config.yaml
n_layer: 10
d_model: 128
n_experts: 12
experts_per_token: 2
d_expert: 256
d_shared_expert: 0
activation: "gelu"
moe_layers: [1, 2, 3, 4, 5, 6, 7, 8, 9]
router_score: "sigmoid"
normalize_top_k: false
routed_scale: 1.41
balance_loss: 0.000176
balance_bias: true
router_logit_norm: 1.5
router_bias: true
init_std_router: 0.0172
lr_router: 0.00107
vocab_size: 7648
norm: "rmsnorm"
norm_eps: 1e-05
tie_embeddings: false
optimizer: "adamw"
lr: 0.00285
beta1: 0.9
beta2: 0.98
batch_tokens: [32768, 65536, 131072]
seq_len: 1024
train_tokens: 402700000
steps: 5510
dataset: "wikipedia_en"
Below are experts of layer 4 (counted from 0) of a mixture-of-experts language model. Rows are named router (the router's row for the expert) and show model dimensions 0-63. Each number is 128 + 24 x the weight over its row's rms, rounded and kept within 0 to 255.
After each expert's rows: a language model's description of what the expert responds to. This comes from a sample of Wikipedia text that the model never trained on.

# expert 3
router [ 64 106 132 133 145 117 100 127 156 181 155 137 106 117 121 146 139 114 142 137 127 133  92 169 139 131 145 117 118 168 119 151 134 127 135 141 127 160 133 111 154 134 157 129 138 128 128 146 162 164 101  89 115 135  99 154 117 101 175 185 121 128 152 112]
It responds to: Numbers and statistics

# expert 0
router [143 132 149 125  99 119 131 163 100 130 143 157 159 136 152 198 103 162 113  98  97 129 129 121 178 120  57 101 128 110 134 144 128  95 142 138  70 110 127 145 126 109 132  81 148  90 122 105  77 130 141 168 145 143 126  72 131 136 149 143 122 131 128 122]
It responds to: Section markup, colons, pieces

# expert 9
router [ 84 123 151 121  95 132 176 109 135 109 142 181 114 106 123 136  88 139 127 136 131 125 127 108 120 133 120 134 163 143 169 151  93 139 173 117 114  82 164 116 108 106 140 161 127 133 149 107  87  88 141 149 125 136 122  93 144 133 104 119 139 101  91 132]
It responds to: Commas and clause joins

# expert 2
router [163 126 126 126 112 142 117 158 116 125 136  92 129 128 108 114 137  87 140 125 142 107 172 152 106 147 181 138 124  94 105 190 124 129 109 154 163 140 102  97 176 136 122 139 113 162 143 149 114 153 113 142 144 139 116 145 162 127 168 121 113 159 141 109]
It responds to: Biography infobox tokens

# expert 7
router [106 144 127 147 132 151  99 126 143 148  82 111  53 135 148 110 142 147 109 118 129 130 141  85 106 116 141 116 149 130 136 111 125 124  86 114 117 117 138 160 107 109 110 153 137 146 140 136 133 124 131 152 110 121 169 156 133 173 108  85 115 113 128  91]
It responds to: Media titles and tables

# expert 1
router [145 156 136 127 137 143 114 135 103  79 138 141 150  96 103 130 100 146  92 109  83 157 128 123 140 137  93 127 119 126 152  89 108 121 146 145 124 117 129 107  90  98 110 110 135 110 145  88  86 129 165 164 143 152 168  69 111 104 130  98 142 112  98 165]
It responds to: Name-initial word pieces

# expert 6
router [152 125 111 111 116 133 170 154 137 130 141 135 131 121 137 136 142 125 103 119 129 139 102 128 151 159  79 132 129 104 140 143 141 159 172 120 135 106 140 104 138 116 135 153 170  73 153 107 128 110 128 108 105 122 117  86  98 175 176  75 136 106 126 128]
It responds to: Possessives, pronouns, quotes

# expert 5
router [140 162 156 107 125 159 133 130 106  83 149 149 151 110 110 122 112 154  93 119  75 169 155 109 135 143 108 131 142 115 157  98 115 121 150 140 135 107 135 113  88 102 124 101 150 115 135  78  85 134 159 159 141 163 153  48 109 101 128 101 153 123 103 156]
It responds to: Common nouns after articles

# expert 4
router [128 138 113 123 119  82 152 117 109 104 126  85 155 122 123  88 141 134 151 107 118 102  99 120 156 133 164 140 125 173 143  99  99 170 106 124 117 121  91 139 110 145 165 151 121 180  77 138 148 156 153 131 142 128  95 139 115 125  69 137 111 174 169 159]
It responds to: Taxonomy and list bullets

# expert 10
router [137 150 112 131 124 148 127 116 114 119 141 160 141 114 105 104  80 139  97  99  83 145 109 123 158 138  96 103 111 149 153  73 104 108 142 164 127 123 142 117  94 104  90 107 146 108 163  98  98 137 153 142 148 135 166  55 127 102 122  93 145 128  92 136]
It responds to: Table cells and years

# expert 8
router [100  92 193  71 106 163 144 124 121 143 159 168 111 141 161 106  83  98 140 144 148 139 136 118 129 129 132 152 106 107 165 155 138  97 134 115 122 122 164 120 128 109 116 133 121 120 156 130 138  96 147 126 123 133 129 120 102 101  85 149 162 157 102 145]
It responds to: Verbs, periods, spaces